Experts of a small language model.
Experts: 128 experts in each of 4 layers, 64 tanh GELU neurons an expert, 8 picks a token, a sigmoid router.
Below are experts of layer 3 (counted from 0) of a mixture-of-experts language model. Rows are named router (the router's row for the expert) and show model dimensions 0-159. Each number is 500 + 25 x the weight over its row's rms, rounded and kept within 0 to 999. Numbers have three digits each.
Before each expert's rows: a language model's description of what the expert responds to. This comes from a sample of Wikipedia text that the model never trained on.

# expert 39
It responds to: Word starts after brackets. First token or word piece right after an opening parenthesis or quote, such as (her, (on, (la-rgest, "hi-s, (19-72).
router:527543523520531459493453486470496521469516482496472476470473463509496467499494485536502512509536515486519498510504455518512498567510523513481553499500465472499525522513463497496472474489509513497527538528515472474510520510547501484492449505507481467494472464521448503482496498427460493478521452468500520467535533542510512495483516495494501480481531462491487503533469495516479522482504529536492506529530525533525470510502498515502525495508500498479505454544522520508516457492457539

# expert 0
It responds to: Years and table numbers. Four-digit years and numeric cells, mostly in tables and date ranges, such as 2016, 2006, 1996–97, 1,564.
router:513514522492506449509493496466487521456513544478480471513482511530487502506459497510534482472485493447474492496481484470506502517497542533507506489517500515492506516540524475522457501462515479491475515511528492468499535497510512509506459557526498468484518469488515492520547522471486481543548510485507493477550544566504487438478539493530479490505504491450471502538472518456507533513506524524507461523528493485494451513537508483505467467487503495527498496467514494495483466521519551

# expert 45
It responds to: Latinate prefixes, stems. Word-start pieces like comp, int, exp, imp, exc, acc and stems like Record, ose, app, often in music release text.
router:510538556531497465501524515462532500472515481506515514530484474499495499501520466497494563486492442509532526482518502551529495544487513535479489500538484490499507483482500527502484490514537509516498507505497533470538465493530458492525450506477528461519480483516464500489474522473516467480560514467464498487501523512443499489449523451560505488487524489486493512451516539483478481462491523482511511492458529534487500474446525514526487505527497482515504497522515482505481498517525515

# expert 15
It responds to: Mid-word fragments, consonant starts. Short word-initial or mid-word consonant fragments inside words and names, such as dr-um, mo-m, Sc-i-Fi, med-ium, plus dollar signs.
router:488488526538494513490486483478494520491562500471501493454461543526513466505514507500522524521502487467490504516514505517480515484488518477515461500505512512500527493465504501474471457491528518477504493522505477479534510522531519526540476628479506487486544489488503523511461527493516447500545510507511510470520523483464473502467507523506538485476550517492512505474533489495515525449466491485491556501493502501489483474454500466484519506531490472501529516512518489465453498504497512

# expert 14
It responds to: Infobox values and coordinates. Values in infobox fields and coordinate digits, such as the minutes in 74°29′, plus place words like States, Railway, Museum.
router:491506492480463498506493508465469541454526502480489486461502514496457502520493505521528535514491538507489486520525510506488487486530539486525538487505500480507464501503486482512546484451492485531489459498511516456485477499511477494509465517518525466531554481557490448502531508495526471516548555544469437474504515528490490514474502482500519461490522512492492472532498542494442509518507507491506545507506476497506473481539530485549476497474473503526508491509507515451458476537490531

# expert 8
It responds to: Sports career text. Tokens in sports biographies and stats tables, such as college, football, league, FC, and separators in season rows.
router:525501473486512474481487491466504526463515507475493479514527501572500497496499499555488493515511537487475517540510504497514498486495507471499485444488456444520469540521518463496445520470493504508489479457533512489527504487505488500554487526507503481526534477518503476503500528514491519501522527459511538457519520538476421499495483509508495481501533558502510495518495512470523488456475527565454542492495525493486480491463521496488494491531516510488499531509533501548480463502506498

# expert 4
It responds to: Mid-word syllable pieces. Inner syllable pieces of longer Latinate words in prose, such as per-ce-ived, prom-ine-nce, int-imi-dation, un-pre-cedented.
router:483546502549505473510489490451521510510539483482484483468481522501490466539501470501543529504486490495493487516535492536518509548509508509506496485470496479536518512482482527475476449495504502456492533543496510446491524512541497495481489563473480505491502482511477524530482521465491479494524506511484482489485548506483431545446517525542506490456506507471501543468544507477508502526530505490478487512487506504510468486440511501520477538514506474521474489507518455545465502487486521

# expert 3
It responds to: Year-range dashes, table separators. Dashes and slashes joining years in headings or tables, table pipe separators, plus function words like such, well, could, would.
router:518546513515479472503486502439539513486495495476482493513504572544498484489516477534468502499508533502514484541518495543536523511492520483515551443496496472520469493516481486487464489480496490488488552521506506477520512506518455493492486572522468483519478498525459472501535514471495436511530500462494529484519542515516495481490500486505503478504492492472481526495498501474496524453522536497478497498504498531513491481465505479571457524482491502543487471498488495549475523487474522

# expert 13
It responds to: Mid-word fragments. Pieces in the middle of common words, often verbs and nouns split after a first piece, such as bo-gg-ed, fo-ss-ils, we-igh-s, pure-ly.
router:468537497536478505510463478472517493500538514500464487489472520504506490531526491505533525506504516455513490503493495545521481542542534514511511483463501504512523517485501524458517445481533473437455522539527505459486527511527467474523481573475475482492501493516497524529489521502514481474548498501489490508477523493467478528441500522536520499473509488506511534504498480462494532497502507475517482518441500502489486511489465493489499515551518460518487491523548466501471470458492536

# expert 53
It responds to: Foreign name letters. Inner letters and diacritic bytes in Hungarian, Czech, South Asian and other non-English names, such as Balázs, Šafářová, Ghaziabad.
router:497468511505494499496473505475509529449537480491493480511499541542485473491506492484480517509547482460447463521515469514508500500481541493467549486531489509510509511522516503500486519484497529495503516497523493502512534491555517557502485514476482452477558508514519465496504501497532532510529490502523491443558510515473480487503457502492492459496554497495510507547482503492544490474476507508511500470508503481499479471532467451493548494501516518486559514482497508452498446500442489

# expert 12
It responds to: Short word-start fragments. Short word-opening pieces right after a quote, parenthesis or hyphen, such as un-ico-rn, "on-ly", (af-ter, and digits inside score parentheses.
router:501524525553526476513492496457501544495514501484479479468453467502481475521494461501501520493503490485504516501529479514528526560542494515500543494503482482518502499469489516525460458502507509489541508526490486476532537511540513491468456537506482500482475468503481508511488521401473474481538470521507504474504533538471439511468535516533502512474531519479479514514533512504522511502519504511504474517548523504506470476478538505508492479503492475501469453540504471501500503508450501

# expert 7
It responds to: Short suffix pieces. Short word-final pieces, above all possessive or plural s after an apostrophe or noun (Wes, women's, peasants), plus other endings like us, en, m.
router:551485531510503444492466493472487500476518497473501493506488483524488497486513499535506521488549537505490481520534496535495514496489557515466546471484463485508510483481504463474495502508489517512508512538531504473499510486493485516479493567481473467502493488504502521490507530521477441535520491515517519474538567551476500527441521515505484472504507485494507528517510479485494474469511509491526540501497506543496464522456485449499469459518518510507514522519527496458526448526452535

# expert 22
It responds to: Odd bytes and parenthetical pieces. Non-Latin byte fragments, math superscripts, and word pieces right after an opening parenthesis or brace, such as (ment-or), (et-c.), km^{2}.
router:527531538521505471500500514445506528460532481492487488439467477480480486522497498511530530497514499507513517501501460495499521535534510509480544498519472499507492508505472496503450488500496492526545510529484490460531518497540521502466459500486480480481498452501451496483489522433484487483542467469518533490531515559494501518484524499496523474461558481490486470540506505512508541494485480519502519536536507515489448505488517491491536506509509487511481473562525519489516457493445510

# expert 28
It responds to: Word stems after determiners. Stem pieces of common nouns and verbs following the, to, a, his, such as en-mit-y, cont-empt, disapp-oint-ed, boost, support.
router:481529504578445500488510515480525500482528521476505519495480508526501516497495459496478559506529520498500484522498519523537486536520538511515517478492506503483524497470489528508493481464517492435498492542460509453497502468513505468503457519492478503459516512494476528512464517486559500467532547494518475471491507494484486513469519485540496532462505488473519515505504522471456559489462509465466478515516496465530483501512471526528520508498522458517490511489543474506450470532503514

# expert 63
It responds to: Geographic location text. Words in place and settlement descriptions, like in, commas, city, county, northern, Airport, plus coordinate symbols (″, invisible markers) in geography entries.
router:501527480520445493501530487479513513485554482476503468483476555513469496547453492500499529517505527506478506519459512494520476507508505474482568475466526484526506539516525509512473512430517480517506462503527500509493496511528480492504503533524490422511504467531527464529515499486517509507502522541514498457478495554494500525484488502492515495503510543506485455500473507501501524509495507538507498513503496511480461501522497479496501494524483469509460533461534512465495418541480518

# expert 38
It responds to: Song title starts. First word or piece right after an opening quote in song and episode titles, such as Wh-o's, I Got, There's.
router:497508536547533484490486525457499544485526496487488480514453484504502460532486473465504506497515503495487533518520467531533517515511513537468505470496468520505496489469500493517512454524514503505533507534529475478560534523530498496491456535499482478505478461495472528509500508445515443484545475500506514433514534509461461479468563510534508527473506497500464517462553525472533474461527527499520495493507495489506488471473535509492511468496485496511484475500492487483497502538521505